python train.py --n_layer=11 --d_model=128 --n_experts=64 --experts_per_token=2 --d_expert=160 --d_shared_expert=0 --activation="tanh_gelu" --moe_layers=[0, 1, 2, 3, 4, 5, 6, 7, 8, 9, 10] --router_score="softmax" --normalize_top_k=false --routed_scale=5.66 --balance_loss=0.00769 --balance_bias=false --n_groups=8 --groups_per_token=2 --init_std_router=0.0366 --lr_router=0.00235 --n_head=2 --n_kv_head=2 --head_dim=64 --vocab_size=8192 --norm="rmsnorm" --norm_place="pre" --norm_eps=1e-05 --positions="learned" --qk_norm=false --attn_scale=0.125 --tie_embeddings=true --parallel_block=false --init="normal" --init_std_qkv=0.0163 --init_std_o=0.00347 --init_std_up=0.0163 --init_std_down=0.00347 --optimizer="adamw" --lr=0.00239 --beta1=0.9 --beta2=0.99 --weight_decay=0.061 --lr_head=0.0104 --warmup_steps=273 --schedule="wsd" --decay_fraction=0.621 --decay_shape="linear" --final_lr_fraction=0.0 --batch_tokens=[32768, 65536] --seq_len=1024 --doc_mask=false --train_tokens=282100000 --steps=5825 --dataset="wikipedia_en"
Below are experts of layer 4 (counted from 0) of a mixture-of-experts language model. Rows are named router (the router's row for the expert), up (a neuron's input weights, with its number), down (a neuron's output weights, with its number) and show model dimensions 0-127. Each number is 128 + 24 x the weight over its row's rms, rounded and kept within 0 to 255.
After each expert's rows: "gets" lists some tokens that make up at least twice as much of what it gets as of all text. This comes from a sample of Wikipedia text that the model never trained on. Tokens count by the router's weight.

# expert 43
router [152 123 127 114 141 125 166 119 136 169 114 109 127 114 132 114 137 137 119 151 127 152 131 138 132 106 119 116  95  82 166 157 152 151 138 110 124 109  93 135 126 106 126 116 101  91 118 106 118 102  82 157 148 123 128  97 136  93  93 108 141  94 114 148 134 111 102 103 125 179 114 164 141  79  74 156 176 125 122  78 152 111 136 130 115 133 130 124 165 134 118 133 104 130 127 126  95 113 108 147 131 168 181 139  98 109 119 121  69 145 131 151 193 140 122  99 139 112 157 104 138 142 120 165 114 154 177 123]
up0 [154  91 141 151  95 134 103 147 151 136 146 133 140 135 186 100 166 117 129 131 165 107 123 152 113 104 163 169 153 186 133 116 116 117 133 120 148 125 118 130 131 115 147 120 106 141 131 171 130  97 116  89 112 117  77 107 134 148  96 107  78 111 143 143 124 123 146  90 170 160  75 149 137 137 144 124 124  97  97 121 150  94 149 141 105  97 131 132  93 156  99 112 143 150 176 130 125 113 138 130 127 156 131 114 127 132 132 117 147 106 153 165  77 132 104 184 175 150  94 138 134  98 135 133 149 150 127 113]
down0 [124 115 123 129 124 125  76 138 122 112 157 132 139 134 112 132 125 142 121 137 153 105 121 139 148 142 141 159 162 130 130 168  95 156 154 114 141  89 115 115 113 168 164 125 104 152 152 121 148 146 100 161 127 128 134  83 109 123 124 129 117 110 126 119 156 106 122 122 130 183 172 120 103 167 105 177 116 107 177 128  70 106 110 111 129 126 118  99 119  76 131 124 122 105  99 124 105  88 162 123 127 114 141 125  64 120 142 116 108 108  80 104 126 105 110 132 146 155 119 154 129 135  63 132 141 181 166 144]
up1 [128 101  87 126 153 160 134 112 180 145  75 115 114 134 159  71 118 154 130 122 125 164 164 144 130 136 124 128 101 116 129  87 132  86  96 145 135 119 102 149 137 120  92 108 117 159 102  95 120 151 149 129 159 159 113 131  78 121  84 132 140 153 130 136 168 133 125 146 121 120 127  77  96 105 118 117 127  90  99 116 120  76 120 136 166  93 121 136 141 112 143 127 129 112 141 133 120 143 147 120 132 116 162 149 108 123 131 140 108 124 105 189 132 119 129 125 105 164 158  73 109 144  94  99  84 122  92 127]
down1 [118 140 105 107 116 121 165 146 182 135 112 135 159 134  92 103 154 138 125 148 126 146 109 102 136 157 113 173 140  96 104 157  70 137 105 115 141 150 133 117 109  96 132 105 161 159 119 101 111  98 129  93 104 155 127 106 130 110 121  86 136 142 158 146 106 150 137 109 183  98 139 140 122 158 160 175 182 120  82 100 127 129 155 141 120 116 136 151 101 165  95 170 133 126 102 137 156 130 116 129 127 124  98  99 150 146 114  91 123 132 115 120  72 132 137 118 143 115  89 138 131  82 144 125  98 111  95 126]
gets: " in", " to", " for", " on", " as", " at"

# expert 20
router [116 145  98  82 107 172 111 114 148 129 112  96 111  92  97 125 104 154 107 166 116 111 132  93 127 130 137  91  95 105 128 163  99 107 128 137 158 145 129 172 145 145 179  91 140 119 106 131 138 121  94 152 116  84 151 134  98 117  99  81 120 112 143 156 139  91  88 114 165 112 148 100 125  97 145 125  97 154 143 130 135 101 118 108 147 154 120 147 164 104  90 165  90 127 100 114 111 135 149 162 152 148 115 115 110 148 111 146 120 177 102 105 141 101 141 112 120  84 120 152 148 123 105 169 133 119 123 149]
up0 [113 116 161 154 125 108 166 135 104 132 105  99 112 185 158  81  73 116 131 122 152 138 165 135 174 106 156 102 117 154 111 121 117 104 173 104 146 116 118 134 109 137 107 120  89 147 138 152  81 142 125  93 127 131 107 113 163 145 150 178 103  92 122 161 140 125 152 131 120 132 161 130  85 123  47 134  78 102 144 140 120 101 103 136 143 116 148 103 120 135 125 106 156 118 116 132 133 122  88 122 124 147 124 103 125  90 162 112 115 135 133 139 115  99 109 155 171 126 155 120 109 129 100 125 103 143 145 126]
down0 [136 163 130 128 146 106 147 137 155  95 100  92 174 145  95 129  96 166 123 133 154  83 179 131 118 105 156  93 167  89 120 158 111 119 121 146 155  98 120 150  90 141 121 131 149 154 145 136 153 143 108 111  80 156 137  77 145 127 111 133 115 120 132 131 122 128 129 103 134 174 127 131 128 120 139 136 109 100 122 162 124 114 149 136 125 142 110  65 126 128 138 128 135 123  85 159 157 113 105 126 139 119 129 150 135 134  94 169  92 103 121 135 140  99 125 168 109 166  98 113  95 132  95 155  63  96 106 118]
up1 [140 145 119 188 169 100 105 124 117 136  69 142 112 151 133 110 118 114 135 112 152 173 108 148 170  96 119 122 135 191 141 100 149 131  99 153 114 137 169 102 101 151  76 140  93 126 124 113  90  99 155  64 135 150  89 127 127 107 127 129 102 144 107  90 172 114 151 144 114 113 114 129  80 131 126 119 126 114 132  98 147 138 156 131 112  94 113 105 125 151 132 123 153 159 156 126 115 142 172  88 131 112 116 164 115  99 138 116 144 142 131 148 141 123  96 120 130 150 142  95 109 140 122  90 123 108 136 152]
down1 [112 167 127  96 156  99 152 120 108  85 159 172 101 125 127 116 123 119 135 140  85 107 144 114 146  87 115 144 123 121 141 176 101 123 156 143 116 122 138 140 118 116 132 114 132  95 142 139  90 148 126 125 108 176 139 162 100 134 148 157 133 128 102  95 120 142 129 195 137 116  93  85 116 134 127 141 166 107 117 139 129 123 175 157  73 130 148 125 107 180 121 127 151 115 147 109 145 131  95 128 126 133 179 131 122 121 103 106 143 119 117 141 113 104 131  72 117 111 110 181 135 145 157 135  87 157 151  89]
gets: " |", " at", "ch", " out", "ke", " from"

# expert 57
router [117 142 100  82 102 170 110 112 148 130 113  99 110  91  98 123 104 152 109 167 114 112 132  92 127 132 136  91  97 101 128 166  98 107 129 136 159 144 127 174 146 145 177  88 142 118 105 130 140 120  96 151 117  86 151 136 100 115  99  82 121 112 141 156 141  92  87 115 163 111 149 101 127  98 145 129  96 153 142 130 136 101 120 109 144 153 123 146 165 104  89 165  91 127 100 113 109 135 149 161 148 151 114 115 112 148 112 148 121 175 104 104 141  98 141 112 119  84 119 153 149 122 104 171 133 119 124 149]
up0 [164 139 133 132 148 116 108 126 116 124 159 110 145 150 148 140 125 148 136 127 195 120 146 158 155  76 161 103 154 181 134 108 124 111 179 128 111 132 105 115 129 139 136 105 151 184 121 158  86 131 166 120 139 151  97  96 136 147 101 107 103 138 133 121 141 104 156 120 131 148 127 136  89 131 121 137 151 101 127 138 138 100 108 138 101 138 151 153 131 115  99 156 137 131 155 138 160 166 130 112 137 146 129 147 130 147 124  59 191 104 155 159 102  99 109 130 135 147 143 139 143 135 133 119  97 172 153 183]
down0 [126 122 113 124 100 159 107 152 161 108  99 112 157 127 114 110 136 112 125 138 114 136  91  75 182 119 127 114 135 110  95 165 108 165 133 101 111 129 119 131 102 147  80 136 116 180 115 123 147 107 108 120 142 142 169 100 125 124 131 126 144 112 158  76  75 124 121 128  99 147  89 118 106 149 105 133 105  69 181 131 122 125 150 123 133 100 161 110 127  93 114 121 135 127  72 139 148  90  94 120 136 116 106  94 108 177 106  93 110 141 152 123 124 114 112 135 105 134 119 134 126 110 105 119  95 150 116  78]
up1 [140 117 127 167 136 125 125 101 132 105 109 130 142 164 115 136 128 104 133 124 197 163 109 159 114 108 138 137 148 173 147  97 138 149 118 123 108 123 131  94  87 147  90 128 105 155 147 155 107 120 148  64 136 128  84 124  99 130 151 123 113 168 115 100 142 167 149 134 133 111 107 145 156 113  86 135 115 104  81 116 113 154 122 128 119 101 148  98 145 126 133 133 136 130 160 121 134 120 135  51 134 112 147 183 131 120 162  90 131 136 164 180 135 117 138 130 140 141 122  78 114 140 153  88 128 145 127 104]
down1 [130 165  79  81 145 107 112 182 139 121 121 138 119  90  97  93 136 165 163 145 111 124 151 125 157 119 109 123 183  92 100 141 124 146 126 130 118 139 110 141 104 111 111 118  99 122 125 180 126 110 127 164  93 151 105 100 120 114 126  77 172 112  94 124 101 151 152 141 124 144 107 159  91 141 173 129 155 141 133 114 131 167 124 158  93 135 141 119  84 138 111 137 126 147 133 131  91 125 121 127 131 144  96 131 124 165  75 108 122 128 169 138 114  96 143 170 133 151 111 118 130 133 144 138  91 124 153 164]
gets: "ia", " J", " Al", "im", "la", " Ja"

# expert 40
router [119 142  99  83 106 171 111 114 148 129 114  97 110  92  97 124 103 153 108 169 116 109 133  93 126 128 138  92  95 103 129 163  99 108 127 135 159 146 126 172 144 144 178  90 143 120 105 131 139 121  95 151 116  84 150 136  99 115  99  81 121 111 143 156 141  90  89 113 165 111 149 100 126  97 144 125  96 153 144 128 136 102 118 108 147 152 122 148 164 104  90 166  92 129 100 115 112 134 148 162 150 148 114 114 111 148 109 147 120 177 102 105 143 100 143 112 119  85 120 153 148 125 103 169 134 120 122 149]
up0 [133  70 156 116 104 118 161 164 136 111 108 136 155 161 137 144 140 119 125 138 138 153 142 135 157  57 160 105 111 118 152 129 116  90 133 120 181 174  80 135 147 107 109 133  97 118 139 175 116 147  96 105 140 142 101 142 120 179 180 123  90 107 133 142  86 110 153 148 118 119 127 137 148 119 127 144 139  78 107 125 142 133 131 129 145 112 119 112 124 204 102 126 148 128 162 157 123 132  94 120 121 131 128 123 154 125 149  96 158 140 129 114  74 114 120 161 173 144 135 145 134 127 113 131 117 134 134 107]
down0 [ 97 129 101 111 148 117 121 106 148 134 153 105 182 117  95 100 121 102 118 133 123 119 135 137 176  84 101 131 132  98  91 134  95 126 132 133 152 145 148 133  71 135 110 136  99 135 134 148 131 160 132 111 132 120 151 130  93 109 125 117 157  90 152 154 122 112 130 132 135 143 189 150  89 131 119 171 139 105 176 134 118 110 104 112 145 102 125 101 136 134 146 112 134 121  66 167 113  98 100 121 129 119 123 151 126 179 163 130 111 114 150 162 142 149 117 115 107 124 148 113  98 108  55 160 119 128  98  87]
up1 [133 102 104 156 152 107 131 122 144 110 104 130 120 159 104 107 129 102 114 127 115 171  99 105 141 120 131  99 120 156 142  97 101 192  83 136 118 128 158  88 140 106  66 115 117 133 107 151 120 140 128 118 161 150 105 149  57 172 112 102 129 168 146 146 156 147 156 158 170 116  62 111 114 115 100 115 121 134  95  94 128 153 157 104 135 113 118 115 127 115 117 115 123 140 171 139 138 102 122 106 117 105 119 164 144 135 129 122 149 159  96 166  86 113 114 154 146 119 148 136 133 130 132  92 147 118 138 112]
down1 [163 149 157 125 142 106  99 154  86 111 136 135 156 124 119 138 124 105 126 141 121 103 111 136 142 122 141 150 148 170 137 133 128 110  77 141 131 132 130 156 118 144 137 134 173 143  95  95 113 129 135 140 132 146 120 162 117 104 135  99 110 146  96 108 124 164 149 132 121 109  76 139 106 124  98 136 155  85 126 152 136 123 141 133  86 143 141 128  94  98 127 138 133 129 157 139 107 111 103 122 119 150 145 112 116 204 116 162 114 180 143 150 105 106  80  84 122 185 136 152 134 159 190 153 106 111 116  79]
gets: " of", " V", " located", " at", " made", " north"

# expert 35
router [132 126 110  88  87 152 112 108 153 128 117 104 118  89 103 139 116 148 111 160 115  96 111 123 118 114 134  95  84 111 131 150  93 103 127 138 146 128 126 145 119 131 146  79 143  98 132 144 128 120 122 113 127  85 114 119 115 120 100  74 121 130 140 137 129 109  94 134 150  95 155  90 156  98 145 164  88 180 115 126 135 109 134 103 172 152 130 134 174 103  95 150  93 152 126 130  91 144 143 153 144 156 130 120 131 149 108 139  81 181  89 136 157 118  88 142 112  74 101 132 151 129 112 171 141 105 139 143]
up0 [140 148 149 121  99 160 113 146 107 145 158 137 147 135 179  78 157 168 126 123 186 143 127 128 133  96 163 114 162 149 125 120 129  88 117 116 107  97  86  98 122 120 104 117 119 147 156 183 142 111 113  86 118 130 102 117 162 203 175 128 110 141 145 152  71 128 148  95 175 145 122 151 105 106 105 161 112 128 122 126 136 144 125 166 169 124 137 137 119 136 125 134 143 146 106 121 121 154 114 124 120 127 149 107 137 156 120 127 115 121 124 153 105 140 119 174 152 167 105 118 162 134  98 134  95 124 135 138]
down0 [ 95 167 106 143 111 155  84 139 164 150 114 140 126 165  95 138 135 162 122 145 119 132 105 119 164  96 118  93 115 109 116 150 116 155  74 150 135 121 135 136 103 106  60 118 111 132 165 135 144 121 128 153 137 122 183  90 116 155 105 107 140 109 167 115 119 111 127 148 139 218 145 101  97 124 122 129 118  96 140 105 103 163 129 122 153 123 163 103 126 142 145 134 134 113  94 110 126  98 128 125 135 104  90 145 156 133 117 151 154 128 141  97 135  85 131 133 154 163 165 139 142 144 137 156 125 111 124 161]
up1 [148 134 123 135 120 159 121 143 168 122 130 117 126 130 173 104 151  95 128 132 169 161  79 142 132 116 159  92 127 170 181  77 120 130  92 116 147 103 138 140  70 136  80 116  89 131  92 167 130 106 164  65 122 124  80 140 162 149 139 112 125 170 144 138 138 129 135 135 160 164 124  95 134 122 114 100 132 141  66 115 151 115 142 170 154 134 154 124 152 124 123 148 130 132 120 139 131 132 134 113 135 107 113 130 136 153 156 156 142 111 129 135 142 150  94 136 108 131 142  69 128 127 127 124 109 105 152 151]
down1 [146 160 119 154 147  93 133 118 141 108 150 147  84 148 114 119 136 135 130 153 117  87 126 106 124  94 150 119 119 123 128 117 131 181 102 164 101 149 160 157 116 145 132 121 144 119 154 118 140 115 116 135 126 156 151 120 135 106 133 157 134 124 156 152  82 150 147 173 129 130 122 112 105 147 147 158 167 123 113 131 128 141 132 143 154 112 138  89  89 141 122 157 130 113 104 109 113 135 147 116 123 113 124 132 132 177 114 136  97 121 156 110  96  51 182  70 150 129 184 147 153 113 181 176 113 104 102 115]
gets: "2", "9", "1", "4", "3", "5"

# expert 61
router [119 146  99  84 105 170 110 112 149 129 113  97 110  91  97 122 104 156 108 166 117 111 133  93 126 129 135  92  94 104 129 163 100 107 129 137 159 143 127 174 146 143 179  91 140 120 104 133 137 120  95 151 118  84 150 137  97 116  99  83 117 112 143 157 140  91  88 116 166 110 149 100 126  94 145 128  96 155 143 129 135 101 120 109 145 153 121 147 164 104  92 164  88 130 102 114 110 134 147 162 149 148 114 115 110 148 110 147 120 175 103 104 142  99 142 113 119  85 119 154 148 122 105 169 134 119 124 150]
up0 [134 154 131 180 127 109 127 131  98 125 113 129 119 175 144 127 105 104 129 115 155 188 154 168 147 104 126 131 159 167 132  96 146 118 158 142  83 112 111 131 111 124  76 141  54 117 169 142  83 111 136  67 146 117  92 101 134 133 144 139 155 128 131  94 130 130 167 132 136 128 127 146  91 118 130 146 100  83 133 134 133 125 127 135 116 100 125 126 118 200 153 126 168 153 119 113 151 122 129  88 112 127 135 108 137 111 132 121 151 114 156 154 126 126  94 150 147 175 130 120 147 141  94 141 112 142 141 126]
down0 [110 152 136 115 153 134 135 154 112 106  87 154 148 134 128 129 138 156 122 134 110 125  80 159 170 107 115 158 117 144 103 162 101 162 118 111 123 116 113 131  99 169 120 129 186 134 135 116 192 153 137 134 119 116 129 151 117 123 135 161 123 100  89 116 153  99 121  94 138 142 147 104  27 104 124 131 142  74 141 128 124 108 126 132 106 144 162 134  93 118 114 131 119 111 112 131 120  85 133 127 138 130 117 148 135 139 118 101 153 131 116 164 149  97 114 124  87 137 148 103  86 119  79 132 104 150  90 125]
up1 [163 136 111 158 155 147 107 159 129 134 103 137 150 140 149 114 136 112 121 109 129 161 121 164 156 113 148 128 109 133 126 117 107 139 124 135 143 138 173 120 112 158 133 165 118 118 141 121 137 157 182  67 158 114  88 111 123 109 150 128  81 160 120 126 148 136 156 173 131 102 123 129 140 166 102  76 104 121 127 141 153 126 185 146 141 121 117  69 137 159 156  92 182 165 147 116 141 115 133  77 122 112 117 127 137  83 173 105 118 141 121 170 117 109 122 125 130 174 142 107 136 161 142 137 131 116 118 128]
down1 [171 149 123 118 155 140 166 105 114 126 144  97 139 110 101 122 114 139 132 158 138  99  98 108 191 118 120 137 125 120 111 157  88 144 128 172 125 134 125 192 115  75 108 111 124  98 118 119  81 108 134 122 122 179 108 144 112 124 122 149  97 114 153 117 138 126 141 124 162  98 161  82 130 146 101 192 143 107 116 109 104 139 174 147 113 107 113 106 115  82  97 159 115 119 157 125  97 126 152 157 134 141 142  78 126 101 139 133  96 118 114 121  96 127 135 169 124 147 114 160 151 128 145 123 149 125 138 145]
gets: "1", " ", " a", " W", "-", " M"

# expert 7
router [118 143  99  84 107 172 110 115 149 130 113  97 112  91  98 125 106 153 106 168 114 113 134  92 128 128 136  92  94 105 130 164  99 108 128 135 158 143 127 173 144 143 178  88 140 119 105 131 138 124  95 151 114  85 151 134  99 118  97  82 121 112 142 157 138  92  88 114 163 110 150  99 127  97 145 125  96 155 145 131 134 102 121 109 147 153 121 148 164 103  89 165  92 129  99 114 109 134 149 161 153 150 114 115 110 148 111 148 124 177 102 105 141 102 141 113 120  85 118 152 148 124 105 169 131 120 123 149]
up0 [165 115 128 189 155 134 162 122  99 141 167 142 149 151 113 104 103 121 126 121 179 177 127 155 151 129 163 145 163 173 115 130 136 159 141 121  73 128 131 103 141 124 107 132 115 136 151 163  81 114 135  96 116 123  84 109 137 129 122 137  97 176 101 155  85 141 157 118 146 118 137 118 130 137 116 161 127 106 109 124 168 124 102 145 118  99 135 100 134 139 129 122 149 152 132 141 137 113 136  99 113 126 133 113 121 136 137 109 176 123 194 139 135 117 111 165 152 155 135 118 132 159 111 134 101 203 132 123]
down0 [147 116 135  94 122 152 183  97 151 132 143 100 194 119 132 115 127 162 104 138  99 117  93  99 133  44 135 115 124 169  99 181 119 142 121 117 145 117 106 147 110 129 136 134 149 151 158 149 160 116  95 112 134 122 101 141 132 140 108 124 154  91 148 106 167 122 133 136 122 139  99 149 117 132 149 120 141 154 120 154 114 139 119 127 126 159 126  49 130 106 124 121 128 124 112 147 156 122 146 118 114 107 150 168 163 116  79 138 152  99 151 133 134 115 106  99 105 114 143 134  87 129  75 157 131 125 111 110]
up1 [111 179 133 135 139  90 146 102 184 102 116 121 129 162 129 101 137 122 122 106 132 156 129 116 161 106 148 151 106 145 131  78 114 127  73 105 152 108 153 121 126 101 124 141 107 139 110 138 103 120 103  90 142 143  76 120 115 159 136 134 142 186 134 141 171 138 151 170  99 120  99 138  83 120 137  94 157  91 104 117 146 114 153 140 119 104 128 116 119 127 130 112 156 108 142 155 114 160 102  81 123 121 116 151 131 139 139 107 143 105 154 172 121  96 113 127 172 191 127  93 124 121 145  87 127 146 113 138]
down1 [127 145 137 110 118  74 136 126 110  69  83 128 137 107  93 151 116 105 141 168 106 142 129  94 150 108 121 158 136 131 106 131 138 174 120  87 125 104  84 139  88 127 105 121 127 140 130 168 108 141 107  79 176 197 116 115  82 129 134 115 148 140 147 150 101 156 132 120 137 132 124 122 150 136  92 164 132 111 120 119 132 125 148 138  99 130 125 108  82 127 126 100 118 134 138 115 128 102 118 125 139 144 158 170 126 116  90 119 113 116 144 125 118 168 140 101 136 141 126 139 124 151 175 166 130 178 187 110]
gets: "4", "3", "7", "5", "6", " on"

# expert 37
router [118 143  98  82 109 171 109 114 149 129 112  97 109  92  96 124 107 153 106 166 115 111 133  92 127 128 136  90  94 105 130 164  99 110 129 135 159 141 127 172 144 145 176  90 140 120 106 132 139 123  93 152 114  84 151 136  99 117  98  83 123 113 143 155 140  92  86 115 165 114 150  99 125  98 145 124  95 154 145 130 134 103 119 108 146 152 120 148 164 102  90 165  91 129 101 116 109 136 149 161 153 150 114 114 113 149 113 147 121 176 102 104 141 100 142 113 120  84 119 152 149 125 104 171 132 119 123 150]
up0 [164 147 111 178 136  94 124 126  92 133 172 154 119 147 163 150 124 116 121 122 144 132 106 186 150 131 157 114 162 153 176 123 144 102 148 105 138 133 119  76 110 132  97 125  92 104 142 134  98 122 111 106 138 102  81  74 130 141 136 117 111 126 130 108 152 126 153 146 121 154 118 112 110  92  98 149 112 110 122  90 127 135 114 146 155 152 119 157 107 188 166 127 168 129 137 126 112 139 147 115 121 132  99 141  68 133 156  78 164 152 156 143 124 101 100 141 125 130 134 137 158 124 154 121 106 156 157 143]
down0 [123 144  73 178 103 137  86 178 154 155 125 139 157 132  94 160 136 139 115 105  87 127 128 128 184 125 141 170 114 141 121 153 104 120 159 151 158 154 116  98 161 112 109 134 120 136 143 108 133 182 137 132 134 118 149  97 135 133 131  87 140 113 146 127 131 113 144 126 138 138 124 111 114 138 143 132 143  99 142 125 148 156 124 103  95 144 127  80 116 134 128 140 145 125 121 149 116  77 151 125 124 105  96 129 156 150 111 113 119 149 110 120 105  88  75 134  71 136 160 173  87 148  67 151 128 147 111 113]
up1 [126 117 139 160 175 100 121 129 120  93  97 133 154 150 117 129 112 104 134 112 182 143 115 143 124 135 150  99 127 174 164  89 121 145  76 145 127  93 109 104  99 117  86 123 107 124 129 105  94 123 151  41 147 157  85 130 101 154 130 106 133 169 147 160 129 137 157 151 146 143 119 174 145 129 100 143 108  97 114 111 120 135 133 133 123 117 138 117 137 148 140 124 158 140 153 148 133 147 138  64 128 106 134 151 129 123 155  80 153 111 135 158 129 155 121 154 117 156 121  85 127 129 143  86 134 132 105 112]
down1 [169 152 152  88 109 138  90 124 124 100 129 154 119 114  81 148 112 112 120 144 102 122 124 133 152 119 146  90 170 126 130 171 142 121 157 103 137 116 150 171 138 126 131 129 156 114 136 108 107 139 146 187 107 141 123 136 107 124 153  57 149 121 109 129 158 142 159 144 137 129 102 147 140  96 139 143 122 131 135 134 137 138 107 168 136  92 163 148  95  87 144 126 122 136 125 116  84 143 111 134 128 130 158 160 169 119  82 149 145 137 154 134 101  55 111 122 132 168 150 175 122  95 132 157 119 100 146 114]
gets: "ne", "um", "\"", " Mar", "mar", " Ja"

# expert 5
router [118 143  99  84 106 171 111 114 151 129 112  99 112  91  96 123 104 153 107 169 115 111 132  93 128 130 138  91  96 105 129 163  99 107 128 136 160 144 129 172 146 144 179  91 139 119 104 132 138 121  95 152 115  85 151 136  99 117  97  82 121 111 144 157 139  91  89 114 164 109 148 102 126  97 145 125  96 154 142 129 135 101 119 109 145 154 122 147 164 104  88 166  91 127 100 113 111 135 149 161 151 147 114 113 110 149 112 148 122 175 102 104 142 100 141 112 118  85 120 153 149 123 105 170 132 119 122 147]
up0 [155 141 134 160 124 128 111 132 140 134 171 147 159 170 137 131 116 136 137 114 178 153 133 115 140 141 145 137 162 130 147  96 144  89 120 104 148 128 146  93 133 110  85 145 113 166 172 139 117 133 131  59 149 128  70 116 183 146 177 125 113 166 127 127 120 141 157 121 102 121 115 173 136 126 140 186 130 118 121 121 157 141 135 158 121 132 163 117 108 159 135 128 167 141 176 149 129 136 128  96 125 135 138 129 142 129 140  69 166  94 123 135 104 131 119 161 167 169 153 146 104 121 119 123 114 149 110 127]
down0 [150 122 145 107 145 125 136 115 151 124 116 151 131 151 125 160 132 133 125 120 124 126 113 144 102 116 172  88 131 122 116 183 100 158 130  61 127 167 100  93  82 146 106 143  83 137 123 121 181 120 111 119 151 138 118 115 134 157 134 114 165 128 134 111 160 130 141 135 100 164 141 126 110 105 149 124 138 142 135 129 111 116 158 111 165 114 143  91  92 106 184 143 148  98 140 157  73 103 123 106 124 117 120 136  92 151  74 102 127 147 161 112 100 123  86 105 133 149 133 140 109 110  91 164  95 144 122  89]
up1 [152 132 122 136 139  83 120 169 182 101 111 162 124 155 118 130 160 113 130  98 137 128 145 126 170 115 164 104 104 169 176  83 129 128  68 118 139 108 151 127 140 125 115 111 136 104  94 115 126 164 161  82 115 129 128 116  91 107 110  88 123 163 125 136 152 141 135 131 125 130  72 127 104 101  97  92 130 122 109 140 165 100 136 100 149 124 110  85 104 170 133 108 148 122 130 138 110 100  78 115 136 130 165 155 125 128 126 158 175 130 118 150 130 124 115 128  91 110 148 102 106 109 133 128 119 101 162 148]
down1 [ 99 135 120 128 105 102 104 132  96 103 142 156 150 102  87 156  95 146 139 137 117  95 128 130 122 143 109 107  96 113 130 133  62 134 123 160 147  98 113 133 121 109 171 104 146 101  53 107 129 136 181 161 163 130 128 120  97 142 160 132 163 106 131 153 147 139 145 165 136 134 127 169 154 101 132 151 133 105 104 102 132  91 156 134  94 153 137 107  62 133 103 161 130 114  87 122 134 112 126 125 127 143 142 106 118 161  95  89 116 124 122  98 106 126 116 149 117 123 134 137 165 161 174 141 142 119 130 123]
gets: " ", "s", "-", "==", "ent", "z"

# expert 55
router [119 145  96  83 105 169 110 115 150 132 115  98 110  92  99 124 105 156 107 167 116 109 134  93 124 130 135  91  94 104 126 165  99 107 128 136 159 144 126 173 147 143 178  91 140 120 105 131 137 122  96 151 117  85 151 136  97 116  98  82 121 111 142 154 141  90  86 113 167 112 149 100 126  98 144 128  96 155 142 129 135 100 118 108 145 152 121 144 165 102  91 165  90 127 101 115 108 137 149 160 151 150 115 115 110 148 112 146 123 174 100 104 139  99 141 113 120  85 117 151 146 123 104 170 131 118 125 147]
up0 [115 114 134 170 107 132 138 130 121 163 151 111 150 149 174 115 134 132 123 101 185 163 121 186 153 102 128 129 143 118 137 120 143  91 141 128 116 152 102 111 135 107  97 151 106 135 194 148 130 122 125 103 105 143  82 136 110 160 126 150 115 135 137 137  85 140 178 171 120 125 129 153 144 116  95 159 137  97  84 123 108 167 146 147  93  89 154 123 131 143 142 127 175 163 142 154 140 131 116  88 110 125 165 144 150 105 144  82 132 134 146 147 105 150 111 150 155 154  89 114 120 142 125  93 124 143 159 128]
down0 [124 112  86  79 113 123 113 104 127 124 115 157 155 124 110 130 162 185 115 124 118  92 129  80 174 139 129  98 173 160  82 137 115 118 128  90 107 126 158 164 107 175 142 116 103 157  79 121 180 150 132 125 108 106 161 134 141 130 111 130 102  79 147 152 137 112 129 109 124 149 126 150 154 121 140 148 119 147 144 156 133 106 110 126 144 150 132 103 139 122 108 145 139 150  70 134 138 136 142 121 127 126 138 139 106 154 155 128 167 159 139 126  97 120  99 102 104 160 151 116  98 101  63 138 141 123 116  99]
up1 [118 124 131 161 168 100 120 145 107 102  84 127 126 184 106 133 117 114 137 113 186 150 130 126 130 111 140 106 146 169 120  71 130 138 104  99 108 125 145  92  78 114 111 129 100 144 141 134 100 110 151  79 154 142  78 121  93 141 140 145 110 170 136 115 138 133 158 142 111 105  86 141 128 132  97 137 138  86  88 117 121 153 128 141  87  86 125 118 138 115 111 121 149 129 145 132 128 128 127  58 132 121 123 154 131 108 133 109 130 112 145 184 110 108 123 131 151 152 156  69 105 127 148  98 123 125 128 109]
down1 [141 120 133 142 115 112 139 132  96 131  73 165 116 105  99 157 116  79 134 132 113 120 101  97 165 165 121 138  99 130 103 146 157 150 125 116 151 130 160 120 150 144 124 107 146  81  98 121 143 132 160 138 108 169 110 126 110  99 131 104 171  63 120 140 117 131 160 170  98 118 143 141 148 123 105 126 133 145 118 181 130 126 163 161 109 110 121 114 122 140 109 153 136 166 136 132  80 109 140 123 122 140 113 111 132 175  70  84 100 138 131  94 102 120 116 125 132  90 153 125 155 115 172 119 137 175 127 111]
gets: "-", " re", " one", " Na", " New", " Se"